Experts of a small language model: vocabulary 2048, 57.6M parameters.
Below are experts of layer 3 (counted from 0) of a mixture-of-experts language model. Rows are named router (the router's row for the expert), up (a neuron's input weights, with its number), down (a neuron's output weights, with its number) and show model dimensions 0-255. Each number is 200 + 30 x the weight over its row's rms, rounded and kept within 0 to 999.
Before each expert's rows: a language model's description of what the expert responds to. This comes from a sample of Wikipedia text that the model never trained on.

# expert 62
What it handles: Pieces st, ing, ig. Word pieces st, ing, ig inside words (Ho-st, R-ing-s, we-ig-hed) and quantity words like first, all, second, only, two.
router,216,238,180,200,148,257,160,266,196,207,210,214,220,180,152,281,176,189,221,260,174,216,203,200,178,213,175,211,193,233,180,228,179,203,197,170,202,216,242,139,192,175,193,162,196,210,166,227,188,224,210,178,204,229,229,193,187,206,177,192,173,224,186,161,153,230,235,218,211,211,170,195,189,197,198,189,146,225,208,226,229,208,175,214,204,252,187,240,193,225,241,258,196,222,169,201,204,132,222,254,238,215,223,231,206,210,159,246,234,165,222,168,161,208,190,129,206,211,196,159,192,191,177,201,140,203,221,176,175,204,151,262,210,156,200,175,231,177,182,220,205,198,152,174,219,233,179,160,166,204,193,193,179,191,201,199,195,207,228,215,228,156,180,239,210,135,184,234,184,228,161,205,180,209,210,218,122,203,206,164,222,187,252,191,215,183,153,220,177,167,236,197,226,240,185,187,237,178,181,200,143,158,204,195,210,194,200,153,211,213,231,124,237,153,277,232,221,162,182,201,227,223,304,228,198,189,197,189,129,205,187,226,226,203,217,155,182,205,179,212,231,187,174,208,221,269,196,210,209,197,253,139,171,213,197,214
up1,228,220,159,175,191,249,181,163,163,191,222,224,188,202,192,182,185,130,183,240,174,205,148,202,146,199,176,224,232,197,233,158,262,177,196,189,184,228,205,202,174,225,217,210,237,231,184,215,166,221,176,221,202,224,161,220,171,120,187,156,205,234,188,201,195,233,197,230,157,171,175,254,186,184,167,174,176,307,182,193,191,189,242,157,210,224,249,206,195,196,224,227,217,264,217,182,179,197,157,184,243,214,245,215,210,193,169,166,198,217,206,239,163,140,173,217,212,183,210,196,223,205,210,193,195,155,214,186,220,183,195,255,250,234,242,152,195,176,202,204,186,130,178,173,196,185,176,199,183,208,156,174,209,169,233,160,235,236,196,206,197,212,187,240,218,154,162,146,211,172,150,176,203,237,157,240,238,215,185,155,222,183,212,208,213,228,214,157,204,177,216,142,280,179,252,147,242,225,190,161,209,217,225,185,192,139,211,264,232,223,188,185,178,234,243,186,230,235,221,233,187,234,221,227,155,198,184,207,253,187,219,224,213,162,190,185,237,183,172,219,192,227,165,132,189,195,175,200,195,202,203,264,192,181,184,189
down1,124,242,235,192,224,236,191,237,199,161,173,195,135,203,209,199,203,247,258,151,210,216,228,212,194,223,262,207,192,174,187,207,239,178,235,193,182,167,194,249,179,198,161,180,211,198,205,291,199,217,203,195,241,158,205,208,163,188,211,213,168,186,236,201,207,189,162,200,181,226,167,220,213,218,216,234,210,183,218,212,220,217,213,169,175,194,174,201,211,189,141,178,222,140,222,198,194,165,226,223,231,231,183,178,191,195,162,123,209,193,238,242,203,170,217,240,186,214,186,185,243,200,191,219,268,210,196,157,204,210,146,172,143,212,196,155,155,172,158,143,176,235,201,173,218,198,233,214,222,216,228,232,250,185,179,226,223,189,208,119,218,208,199,175,168,215,242,205,154,237,134,167,223,120,220,188,202,208,243,185,182,224,188,195,192,200,222,242,169,207,176,181,184,206,157,205,198,121,256,203,255,180,194,184,208,200,168,164,216,178,206,188,183,218,255,131,206,187,207,219,193,217,131,203,231,228,190,203,195,259,217,217,217,216,174,147,226,207,223,184,195,151,163,212,218,202,154,278,235,184,201,228,210,171,174,193
up2,203,222,200,244,205,162,182,272,194,229,182,201,235,128,178,196,243,182,153,174,214,198,142,219,159,200,245,198,205,218,241,185,185,231,240,255,220,163,167,185,202,203,218,212,182,257,214,183,232,226,188,243,200,175,204,238,224,221,212,149,192,168,195,180,174,156,195,212,225,198,153,188,214,204,224,204,176,216,167,183,160,223,281,207,171,222,174,203,251,163,159,132,197,217,239,189,155,161,213,211,224,185,245,231,199,234,209,181,172,180,224,218,164,217,221,228,222,192,201,246,231,143,210,192,199,194,217,233,242,156,214,184,210,192,248,229,216,194,141,203,183,157,204,238,261,173,164,174,155,286,191,202,139,193,227,192,227,227,222,185,164,216,213,188,148,211,239,224,215,240,179,176,189,214,147,139,217,231,169,234,160,176,227,177,238,217,245,232,244,207,198,202,212,224,235,218,176,191,233,174,189,188,197,97,186,225,212,177,171,167,231,184,227,177,238,190,231,193,194,187,202,220,209,216,190,180,230,213,194,228,193,152,233,166,189,234,217,218,202,160,218,228,157,255,171,193,182,144,175,146,198,198,185,199,216,241
down2,197,221,199,212,268,220,230,187,247,205,148,250,217,215,143,232,201,185,163,169,242,207,188,186,241,245,198,212,221,142,147,220,164,213,229,150,227,169,148,180,204,208,209,191,187,197,213,162,161,191,181,163,189,198,149,212,194,219,168,187,243,217,210,222,196,204,211,182,238,194,199,195,209,165,181,205,218,172,224,210,185,205,205,215,230,167,206,180,178,187,186,198,171,258,172,210,197,230,197,174,227,167,207,216,200,164,199,174,271,199,222,212,264,203,213,239,148,261,219,181,192,158,162,202,158,236,142,173,221,202,237,263,260,206,178,182,126,223,215,162,186,208,231,211,226,204,224,190,249,210,200,151,222,181,201,248,183,156,197,168,167,181,188,187,164,181,219,180,187,168,235,168,226,202,233,227,168,143,208,210,184,257,178,173,221,235,207,211,213,185,224,175,284,231,229,187,247,228,226,234,220,213,211,170,167,209,191,265,201,186,194,173,146,200,141,158,210,255,183,204,184,190,150,164,204,213,211,201,171,221,208,174,299,200,203,230,239,184,238,245,170,189,204,173,160,215,201,204,276,215,165,205,199,161,189,242
up3,209,177,212,249,219,189,169,190,177,201,191,244,195,178,179,219,181,203,190,248,230,145,168,176,170,164,163,223,186,173,173,251,197,195,203,196,217,222,163,221,221,195,226,213,209,208,186,210,208,207,187,230,208,263,213,227,216,209,177,197,161,196,203,306,229,213,157,207,255,153,269,176,199,173,219,167,158,222,236,183,186,230,173,195,187,204,236,255,153,201,217,235,162,209,193,227,211,181,212,215,185,185,290,221,166,205,168,235,202,206,190,191,259,204,270,193,236,235,226,200,219,191,198,207,200,139,169,176,228,170,189,231,200,236,167,177,238,222,214,252,194,218,180,217,222,134,208,129,85,150,169,171,202,216,229,231,189,220,206,169,189,167,238,207,197,185,133,208,166,187,131,195,255,221,179,176,224,173,180,206,237,161,220,219,217,198,133,200,223,220,209,197,180,221,207,274,218,166,195,180,198,237,185,207,193,181,184,198,157,211,203,222,229,170,150,173,233,208,203,187,193,208,248,202,207,213,169,216,239,229,169,203,261,131,214,213,217,208,204,238,221,166,211,193,231,172,214,180,194,200,233,156,173,221,208,173
down3,193,198,218,177,223,185,187,173,208,166,246,214,209,270,180,200,225,230,207,232,204,200,237,258,179,186,199,243,165,163,227,209,248,188,213,202,254,185,232,221,246,199,215,208,195,226,156,123,181,187,161,246,176,158,163,181,172,214,252,162,127,230,216,166,214,166,246,228,209,219,192,179,219,223,187,197,226,158,218,164,223,206,202,205,205,178,191,212,203,150,234,240,146,182,196,232,232,188,196,246,204,254,179,155,186,179,228,198,220,222,222,174,178,220,228,208,229,140,155,256,176,205,149,173,152,237,235,172,187,205,206,152,198,146,181,239,212,218,200,218,226,199,198,144,212,176,195,148,150,195,253,252,170,209,195,200,220,187,255,162,211,230,153,149,182,159,266,179,171,195,154,258,220,198,259,237,195,231,220,226,194,170,168,265,176,189,210,215,192,173,207,225,210,178,202,252,181,134,240,205,164,182,200,154,175,189,240,153,237,149,205,199,177,212,210,197,203,195,221,263,194,172,174,178,188,210,219,213,201,184,184,196,202,217,195,184,161,162,167,205,238,237,248,222,156,183,218,198,236,187,207,227,217,207,241,207
up4,186,206,187,148,183,203,208,207,161,200,203,213,221,159,197,252,194,224,238,158,230,174,208,191,192,203,204,177,156,188,248,222,203,183,189,202,188,196,197,177,220,231,207,166,208,193,152,213,173,257,148,191,226,274,179,179,193,197,198,158,196,187,253,156,230,180,178,186,223,189,245,202,270,192,205,181,223,190,229,233,194,211,175,165,212,185,224,167,125,191,181,239,276,199,140,234,212,185,243,181,193,207,208,194,248,212,192,197,229,210,223,156,235,167,162,256,169,217,213,140,172,277,181,113,137,158,199,197,267,166,187,218,225,176,214,204,252,207,176,180,199,221,202,181,192,150,174,210,170,206,179,155,180,196,212,237,211,228,192,194,222,209,210,185,173,196,252,185,210,185,196,203,145,217,203,203,173,198,213,158,292,220,235,203,207,217,170,184,183,191,168,189,162,244,165,189,231,165,152,200,199,145,190,194,204,204,210,215,199,205,182,212,177,213,213,189,216,172,199,171,222,240,192,177,191,175,237,229,200,266,174,223,225,170,181,175,188,229,237,138,185,132,191,170,168,166,259,199,198,186,151,202,175,170,104,176
down4,173,182,163,200,255,195,207,201,191,237,247,199,163,194,189,231,192,180,236,187,192,228,197,210,223,213,224,147,217,274,214,206,231,223,160,258,210,186,230,185,166,252,176,254,239,173,204,193,173,260,215,142,238,269,184,180,219,191,154,169,250,183,211,202,194,172,263,195,191,227,229,224,188,207,139,142,196,153,192,186,144,205,195,227,182,196,129,247,207,198,197,191,213,150,205,222,221,213,192,226,255,127,174,190,199,194,250,174,209,182,249,283,206,181,188,177,204,214,203,155,212,193,190,99,184,218,206,206,219,199,170,202,208,195,207,226,207,192,198,159,193,275,243,148,224,226,182,166,206,218,166,189,228,228,200,186,149,231,159,233,145,210,176,147,170,194,186,222,212,212,180,242,183,184,219,218,204,224,204,177,205,179,186,174,192,191,161,225,209,141,232,171,251,225,213,261,188,151,185,234,179,209,175,244,200,185,206,265,226,166,231,202,231,187,177,211,248,223,167,213,231,214,187,181,198,192,180,196,212,210,176,186,217,167,177,190,122,192,222,207,213,196,191,178,173,162,225,219,185,227,145,192,228,173,218,187

# expert 51
What it handles: Verb suffixes ed, ing. Past and progressive suffixes closing a verb stem, such as empower-ed, betray-ed, develop-ed, serv-ing, coach-ing.
router,213,231,246,235,196,192,155,181,239,221,177,106,170,208,227,178,258,160,192,233,226,175,203,169,171,212,189,209,176,199,190,267,130,183,217,203,193,262,217,197,179,155,223,188,177,197,195,153,201,242,217,176,167,205,208,168,174,215,200,207,158,212,259,176,152,181,231,229,207,174,205,207,228,183,206,201,218,201,229,168,217,186,170,207,200,223,207,245,249,175,102,197,272,203,155,164,192,198,207,199,248,246,187,162,177,211,197,201,265,177,184,174,168,235,227,196,172,174,187,217,214,179,157,168,191,231,241,191,209,260,169,162,212,146,224,200,202,218,203,188,211,201,195,206,188,168,212,178,142,231,185,179,203,163,233,202,252,205,188,209,188,183,210,259,222,207,194,219,148,149,261,221,171,157,184,212,195,212,206,173,227,224,224,232,219,211,227,186,204,173,194,275,256,257,173,183,198,176,207,224,173,177,223,170,248,239,217,122,181,187,211,249,172,221,224,201,208,182,252,200,226,234,212,197,171,250,161,221,219,197,197,187,206,209,219,192,217,201,176,169,218,214,223,214,212,229,257,224,182,225,281,132,204,208,179,210
up1,205,218,216,167,224,239,195,190,189,174,211,218,206,240,132,192,198,170,210,219,227,192,171,195,229,235,203,144,243,202,144,241,234,196,232,168,239,207,229,176,165,159,171,154,200,201,204,207,193,188,168,158,223,242,225,168,234,252,218,190,200,173,211,183,218,216,220,192,142,174,239,165,156,167,180,198,229,179,185,146,281,198,161,209,164,206,211,236,196,263,184,243,216,210,243,132,196,213,180,162,178,191,136,229,254,228,207,143,178,142,208,213,153,226,148,251,157,236,245,201,224,152,132,213,273,213,188,188,189,147,187,155,172,196,217,172,233,238,185,173,175,183,182,212,208,184,163,190,219,227,174,163,150,249,211,168,182,176,183,212,202,221,210,218,175,216,204,203,148,156,208,198,162,155,214,238,243,174,173,195,175,187,200,221,195,246,197,192,189,225,198,213,203,155,205,213,272,240,179,177,166,203,193,223,195,226,180,198,234,186,161,209,235,247,203,187,200,209,256,210,222,171,182,202,199,202,162,237,234,221,193,178,117,226,227,172,169,183,210,198,216,206,212,192,230,207,163,223,244,229,214,163,144,215,210,177
down1,199,180,240,236,185,189,205,142,217,226,245,183,219,173,138,214,221,258,162,234,145,211,177,143,190,199,239,158,194,195,123,193,207,199,217,221,253,163,204,217,202,157,170,158,189,215,206,216,226,217,221,172,206,208,174,217,245,211,252,204,131,184,212,212,245,204,125,218,207,180,199,159,181,241,225,172,196,171,198,243,179,196,178,227,175,224,187,204,201,213,253,231,220,164,234,200,241,271,229,184,187,170,221,236,126,169,218,171,172,219,187,236,170,224,240,195,247,231,169,190,202,224,169,247,183,236,191,272,164,204,239,154,192,182,227,190,198,236,218,231,169,155,217,159,206,211,255,195,180,197,179,205,219,179,186,187,222,199,198,183,209,245,206,233,229,172,218,170,188,177,182,188,253,215,143,252,173,231,179,181,158,217,219,240,176,159,236,153,209,208,205,227,190,189,194,160,217,171,221,170,185,180,135,180,163,243,186,131,199,246,177,184,189,240,250,197,175,209,162,164,191,142,195,137,197,183,235,178,207,230,170,195,241,237,197,210,152,148,191,199,199,199,200,195,232,181,220,206,238,190,186,203,192,198,161,165
up2,231,256,155,156,204,185,144,165,184,158,234,193,207,183,200,164,298,222,137,256,211,161,241,203,196,229,154,196,220,198,181,207,195,223,222,169,172,171,208,184,163,170,197,195,207,157,190,184,205,256,193,212,194,152,189,138,166,180,207,219,205,245,230,177,168,215,205,232,202,162,240,173,154,216,148,197,214,229,201,207,162,234,201,228,238,165,219,166,254,219,230,173,251,200,216,174,207,198,203,229,174,260,203,204,185,181,167,147,255,204,205,196,167,169,200,185,153,196,161,194,231,176,184,208,207,224,206,174,140,208,209,247,171,186,178,183,200,256,192,164,238,119,209,139,179,221,229,169,209,171,221,190,132,239,235,144,200,245,231,180,212,189,193,194,201,193,239,191,198,202,220,214,166,198,236,182,201,182,156,231,203,192,163,207,229,156,216,213,190,170,181,172,213,158,197,188,209,237,238,194,184,190,219,272,206,157,180,219,196,193,229,260,186,202,250,251,188,200,166,225,145,159,265,182,185,195,184,180,179,176,197,170,181,211,169,197,234,207,197,162,198,164,206,215,122,193,208,195,145,201,245,197,212,228,245,199
down2,138,104,207,205,167,168,198,182,195,237,227,159,182,213,160,169,205,187,210,213,225,252,229,194,195,225,198,218,188,191,194,187,187,163,218,210,200,176,172,202,233,212,163,214,216,190,202,275,171,177,243,170,174,191,182,256,149,165,156,188,241,160,161,245,173,224,196,176,191,221,165,217,222,209,225,117,158,205,203,186,180,181,232,163,188,173,247,204,152,197,146,175,195,204,126,197,165,172,212,140,169,196,149,247,222,243,253,263,190,208,222,198,213,214,240,190,184,168,173,293,176,227,234,235,181,209,267,215,219,202,198,159,177,228,204,209,189,148,141,188,156,233,182,187,201,215,198,191,174,191,204,199,224,231,247,222,161,180,163,255,215,231,174,161,193,166,179,214,188,202,187,189,210,219,216,219,175,193,199,155,161,201,179,239,129,114,204,186,211,187,164,231,208,242,212,185,216,183,202,182,226,194,188,175,182,188,192,213,212,240,192,182,203,210,183,191,199,197,250,189,212,216,178,181,188,254,220,222,203,154,192,190,241,281,176,185,188,175,197,220,159,187,210,242,228,224,156,205,186,181,179,217,180,246,210,164
up3,205,187,207,211,184,210,215,176,191,183,192,197,204,219,217,182,195,171,204,237,225,201,159,191,176,235,222,240,213,221,168,233,254,209,150,192,178,208,189,205,215,197,202,176,216,224,195,117,242,214,204,198,250,203,204,241,173,251,151,239,160,202,229,203,210,184,160,261,213,188,168,144,175,168,197,223,212,175,195,203,169,150,238,216,224,176,200,252,186,140,224,202,255,160,200,206,234,226,158,168,191,162,210,175,198,223,146,250,219,197,184,217,139,216,191,229,234,226,191,242,178,160,203,183,228,187,237,226,215,235,158,226,201,173,197,248,156,260,236,228,196,208,225,195,180,149,190,159,167,202,253,215,206,162,166,208,240,262,216,169,208,175,221,154,262,185,222,132,171,193,177,229,161,196,223,221,189,242,184,189,221,147,198,193,252,192,164,163,182,192,213,205,228,194,150,125,249,221,224,205,248,182,206,245,192,143,226,195,138,211,125,207,229,189,162,169,194,209,207,229,205,160,205,223,155,145,244,174,168,197,165,216,183,251,198,244,227,212,199,264,156,217,219,196,180,224,157,195,208,199,200,226,181,176,206,192
down3,206,241,226,212,209,212,189,191,202,195,220,216,172,197,172,191,227,147,174,134,155,244,231,166,234,162,185,206,216,212,225,236,189,222,186,147,196,208,181,182,224,244,206,225,194,203,202,195,229,242,245,234,180,163,236,234,185,200,203,183,220,217,235,198,218,186,263,233,201,255,116,217,193,192,194,184,251,216,157,231,164,191,156,152,205,171,188,166,196,241,159,204,157,216,178,226,240,206,214,171,147,159,157,234,189,183,203,243,134,191,159,145,235,171,200,182,302,174,249,156,257,169,231,210,211,173,160,262,181,174,230,235,198,212,217,203,203,233,217,153,258,268,190,208,216,243,184,180,194,218,187,247,219,153,225,218,199,178,203,186,177,209,190,161,196,191,169,193,192,215,225,194,186,157,178,212,222,199,205,198,183,222,181,185,219,228,246,193,215,182,204,201,138,181,186,246,165,202,218,269,197,229,227,188,214,170,222,200,181,181,265,206,198,184,257,224,232,239,220,212,182,222,182,243,202,282,176,193,198,193,226,147,151,201,210,165,201,193,217,144,240,194,178,161,171,182,162,240,231,207,189,207,207,207,169,204
up4,236,251,200,190,149,204,209,155,167,228,167,251,180,209,250,198,176,185,119,206,185,197,228,220,189,235,219,243,228,245,142,228,154,202,195,180,269,249,212,231,164,194,207,157,183,187,212,192,217,249,198,190,203,199,191,209,215,231,199,198,193,186,195,202,234,114,217,184,199,192,195,188,173,176,173,186,164,200,212,180,168,212,228,184,183,198,145,141,183,236,216,147,219,217,202,263,205,222,165,179,211,129,237,205,211,253,237,192,190,196,144,193,206,228,192,210,232,231,237,224,228,171,240,214,169,241,201,243,131,241,238,247,216,169,239,212,161,192,249,190,243,189,178,250,199,151,212,208,158,228,206,185,209,198,144,223,233,168,190,224,222,252,190,198,205,175,191,199,201,249,171,197,163,212,187,222,206,192,212,183,215,255,217,178,179,252,195,200,193,184,182,220,219,251,169,133,244,267,142,205,201,190,211,191,176,164,229,224,217,270,177,219,211,184,143,194,230,178,171,193,221,188,201,210,204,238,168,184,204,144,191,183,190,243,193,191,177,216,200,222,175,204,212,281,192,198,125,194,223,188,182,221,204,209,144,213
down4,183,207,221,166,139,183,232,224,203,219,223,230,229,202,201,168,228,229,203,143,158,212,204,168,195,207,236,224,188,204,200,229,242,185,240,195,188,138,163,158,192,262,191,241,179,204,248,197,247,171,161,189,234,206,209,189,197,182,217,235,226,204,200,179,230,155,219,181,183,226,189,166,193,249,222,305,211,236,242,221,159,170,209,275,194,267,235,198,186,174,163,224,217,219,166,185,139,228,206,205,159,195,206,198,218,194,200,184,226,255,213,238,185,203,198,180,231,238,212,163,201,214,167,230,219,210,207,228,180,216,278,235,200,224,136,215,195,164,239,248,182,140,225,181,173,175,172,226,185,161,239,220,198,162,269,186,188,187,185,166,149,173,203,153,248,204,230,194,173,221,267,168,163,188,189,141,198,212,192,162,208,193,211,155,179,170,215,172,190,191,199,186,175,138,243,174,210,148,204,186,207,225,209,148,220,202,196,179,231,201,201,169,193,212,153,154,192,263,189,196,168,231,202,139,213,196,197,176,238,209,129,184,186,195,215,211,175,223,220,202,262,217,162,191,174,200,242,188,231,188,248,206,210,213,207,172

# expert 3
What it handles: Mid-word name fragments. Word pieces inside proper names and nouns after a capital start, such as Ch-all-enge, Xbo-x, He-re-ford, Landsca-pe, Phyl-um.
router,197,190,203,129,168,239,185,263,184,255,212,231,234,145,157,220,221,225,256,189,235,243,238,150,198,190,222,186,168,240,246,266,215,167,232,205,213,243,210,234,213,190,225,189,245,195,216,223,142,244,157,183,197,215,225,197,156,227,242,219,251,202,173,216,223,182,149,236,212,164,207,237,221,158,165,243,199,200,232,176,197,241,201,160,239,234,232,194,215,126,202,175,187,163,209,207,240,191,224,206,211,149,257,212,250,196,166,226,237,190,217,217,163,228,199,205,159,176,199,182,164,187,213,199,175,221,128,198,213,213,177,179,234,182,183,167,221,200,185,231,120,217,176,197,248,211,201,192,189,239,212,158,202,218,210,165,242,220,192,180,178,188,214,209,209,168,169,253,140,159,171,219,164,166,211,180,207,219,210,176,204,200,177,216,196,209,248,192,192,203,199,199,193,200,148,194,200,214,134,137,211,203,188,166,227,187,174,174,199,209,245,203,171,145,234,199,192,169,190,225,177,260,201,186,203,221,200,152,234,224,185,143,260,196,227,272,240,200,199,208,205,193,206,195,266,258,208,240,170,210,211,198,237,178,182,203
up3,127,208,187,170,195,201,136,217,174,130,215,250,188,190,189,190,165,215,219,197,174,272,228,187,240,196,244,175,149,137,189,173,213,201,248,184,188,223,197,200,192,169,221,216,221,184,225,187,214,210,214,261,183,171,201,202,190,203,190,241,178,162,186,142,238,168,151,251,157,173,189,203,241,150,229,174,110,199,205,181,255,143,213,168,225,189,191,159,247,269,209,212,184,207,194,182,184,166,185,197,173,190,163,172,187,263,211,182,168,203,112,191,170,170,224,228,193,227,186,174,170,198,162,162,268,160,197,156,189,213,191,217,204,170,162,192,195,220,142,187,209,224,239,179,267,146,172,217,177,213,174,207,234,231,211,233,214,174,178,188,197,179,225,215,212,193,176,207,142,221,204,184,175,209,229,221,155,192,148,221,250,203,212,172,211,227,182,187,163,239,181,161,186,232,136,183,219,182,184,175,190,239,184,223,236,174,200,237,193,199,218,190,153,190,224,217,184,177,188,209,216,188,172,212,212,176,210,156,176,228,204,235,211,160,218,234,219,239,115,191,223,224,200,159,171,177,212,194,259,203,219,215,208,237,186,196
down3,168,168,133,232,88,216,222,174,152,178,173,199,207,189,205,181,174,205,216,197,219,216,174,207,208,165,252,194,242,216,200,236,225,209,220,230,194,213,180,173,175,185,219,206,198,208,150,213,230,187,167,143,203,189,249,177,200,152,178,249,236,214,238,190,178,212,222,218,234,183,191,216,209,197,214,246,207,200,239,184,212,230,197,155,216,218,170,218,227,261,120,172,197,184,187,210,209,212,236,184,214,205,246,206,211,205,236,135,189,219,235,228,216,212,209,213,148,163,194,202,180,211,245,207,193,226,192,159,203,156,232,183,205,196,217,233,221,184,239,211,210,210,159,174,218,188,144,196,200,206,217,210,205,159,173,167,186,254,191,231,224,194,236,210,149,225,217,223,210,185,139,227,179,221,192,146,202,163,196,255,149,270,153,192,209,208,262,273,236,182,186,191,176,194,176,202,168,185,251,189,191,212,228,242,197,266,202,211,183,177,222,215,154,235,226,144,197,185,184,204,258,163,208,206,226,189,206,191,191,267,249,166,235,177,241,246,161,132,198,207,206,229,213,203,154,240,231,158,179,204,232,215,141,146,197,201
up4,243,190,240,157,191,194,156,179,188,205,217,191,182,239,213,126,225,147,198,201,266,214,186,176,194,240,176,140,175,209,232,232,218,209,138,129,188,208,192,151,182,175,193,229,208,207,197,257,219,176,191,233,222,228,139,185,224,168,243,167,239,212,193,199,186,216,177,165,213,172,218,161,235,196,172,198,239,173,230,261,229,185,218,184,214,230,202,202,175,191,151,184,199,208,220,179,223,219,159,186,177,214,194,181,233,98,195,213,173,191,237,202,206,219,228,150,230,164,249,181,144,197,168,145,236,207,194,203,176,220,202,187,192,242,203,249,156,255,144,166,114,206,182,228,219,210,209,233,193,236,223,173,216,232,198,176,143,176,250,173,205,209,217,266,241,169,137,178,216,205,194,176,178,202,218,223,204,152,161,253,207,226,141,227,229,207,192,171,186,200,245,161,195,206,223,213,191,179,165,202,191,200,239,215,224,197,223,229,119,179,175,189,202,204,200,208,184,205,178,218,216,214,176,194,171,209,151,194,161,153,206,180,194,241,183,201,193,175,157,209,248,211,221,230,182,224,180,190,217,233,233,177,244,164,208,254
down4,211,189,221,238,190,168,195,232,206,188,211,203,168,188,128,185,190,219,192,188,153,180,273,151,194,237,206,182,160,202,209,256,184,163,218,232,211,214,216,156,142,220,190,226,177,195,188,258,234,215,191,191,185,276,207,182,178,194,203,256,248,177,204,178,189,237,180,200,204,215,195,226,193,187,214,207,185,194,153,157,111,185,156,193,218,175,229,187,172,238,238,176,208,160,157,214,219,192,235,204,241,239,172,144,207,209,243,172,191,198,182,205,214,239,157,191,230,206,206,229,213,153,179,194,176,199,235,213,220,232,174,163,216,233,213,221,220,232,167,229,204,154,206,286,209,154,238,170,242,199,200,159,215,220,228,211,206,200,123,193,190,267,241,135,187,229,199,213,196,169,197,199,204,180,144,159,198,237,250,184,172,216,241,153,224,247,226,142,176,230,250,165,190,200,220,181,254,130,191,136,232,197,171,202,229,253,211,174,212,152,214,248,185,245,179,213,229,241,180,201,201,238,158,182,152,189,210,193,209,169,197,181,196,190,212,220,225,217,199,204,207,211,192,236,191,171,250,205,210,228,195,213,147,206,155,197
up5,237,208,199,161,145,196,203,218,203,218,211,244,205,189,218,187,215,248,216,194,206,228,219,253,142,221,227,214,224,239,217,239,206,157,236,221,211,231,178,242,197,213,218,196,261,129,215,186,168,249,166,151,149,177,204,208,198,210,207,200,202,185,188,201,206,197,180,201,207,148,213,245,270,185,186,229,202,175,221,216,196,190,233,213,231,157,179,148,223,112,202,153,171,129,206,156,165,187,224,212,202,176,213,170,248,183,134,206,178,236,168,208,271,224,177,197,181,172,227,220,213,223,220,245,166,209,211,200,179,173,189,248,197,192,162,158,159,291,186,246,170,215,234,210,202,244,175,195,216,223,169,190,230,208,200,178,173,188,180,253,230,239,181,170,185,184,154,208,156,201,138,194,195,189,200,215,193,195,218,180,203,202,201,230,235,215,269,214,192,174,165,263,175,166,145,197,196,201,148,162,157,199,209,224,194,170,214,194,176,128,180,181,177,215,207,212,185,179,234,249,223,176,191,233,248,233,203,168,175,239,178,185,263,217,229,195,226,166,155,198,187,150,159,191,261,181,214,189,217,169,187,227,182,172,191,204
down5,205,191,189,156,226,172,203,216,176,249,225,206,225,200,175,152,194,203,213,233,193,202,178,170,208,194,165,172,161,234,194,233,169,233,195,157,141,212,226,158,190,187,206,228,239,223,144,175,227,195,171,207,222,242,222,182,159,215,182,163,185,216,172,209,226,178,170,226,237,236,247,142,230,256,202,163,183,161,200,195,170,203,179,207,180,262,167,167,187,233,218,217,205,221,222,192,166,242,153,199,168,209,197,222,200,184,248,229,245,146,187,215,215,222,121,233,200,191,210,199,192,235,224,249,203,226,255,234,212,148,216,179,158,205,224,220,205,188,221,147,274,231,214,234,147,205,168,229,174,174,182,216,228,253,195,195,151,227,155,261,230,245,192,195,162,212,160,229,235,229,188,214,179,189,249,208,177,202,222,147,191,229,204,235,197,192,196,199,188,227,215,190,144,211,188,210,162,215,208,223,199,187,203,166,139,185,206,162,254,265,156,172,199,238,159,235,190,211,240,191,218,191,224,226,141,171,181,202,182,138,155,231,230,212,207,197,191,250,256,213,198,154,222,186,129,165,254,233,215,223,161,210,205,180,231,203
up6,231,201,194,196,181,186,204,200,163,205,227,227,196,173,218,222,214,220,199,246,202,262,263,196,203,246,220,238,258,177,191,190,210,168,213,211,209,226,225,202,194,249,186,227,233,186,218,188,192,165,262,191,207,152,201,239,154,211,231,200,125,245,189,151,243,214,181,210,165,193,180,133,133,183,195,180,210,237,201,202,203,235,179,167,190,210,199,211,216,198,203,225,210,237,215,219,190,225,265,197,229,184,158,201,238,259,159,156,214,182,174,163,247,154,204,200,203,235,172,182,233,221,226,245,196,193,186,197,191,270,248,177,182,222,208,144,222,192,210,194,165,242,184,167,201,196,218,195,206,161,221,234,213,203,220,160,177,208,208,185,168,196,201,220,156,196,180,142,231,173,215,175,175,199,164,214,172,198,240,119,239,221,121,171,202,196,215,222,171,220,180,217,240,196,199,211,161,177,217,157,210,154,206,172,192,202,158,203,153,211,213,124,195,215,176,200,149,256,218,218,229,216,201,133,217,181,239,205,211,212,212,145,231,196,144,259,174,188,149,227,150,150,207,197,194,138,219,141,182,161,216,237,228,236,200,190
down6,207,240,215,220,195,177,159,153,230,210,232,197,209,188,173,200,200,159,198,228,199,183,194,184,205,182,236,221,167,204,161,215,157,236,192,183,229,205,233,185,211,195,226,188,61,191,187,153,216,210,161,189,187,195,142,137,212,183,203,226,251,222,227,174,217,144,168,181,119,209,165,195,241,183,234,205,196,196,213,233,110,213,221,249,175,177,209,212,192,257,185,121,205,202,177,191,195,171,177,233,177,192,195,196,145,186,186,222,200,195,231,212,177,218,189,190,157,179,141,203,179,196,159,184,185,185,215,202,189,227,211,192,194,230,193,241,197,227,181,196,188,188,187,151,240,162,251,203,135,153,233,183,173,144,200,212,199,184,239,202,245,222,217,224,203,232,212,199,183,191,198,216,241,181,243,204,157,186,128,210,230,147,211,165,201,229,197,198,209,251,188,181,199,164,207,200,234,218,239,190,167,279,166,246,206,280,210,252,223,197,220,217,192,211,191,169,197,186,148,205,171,222,215,160,188,180,185,158,202,214,209,247,229,220,171,231,166,225,143,215,144,244,232,178,165,202,226,198,200,206,182,150,221,185,198,195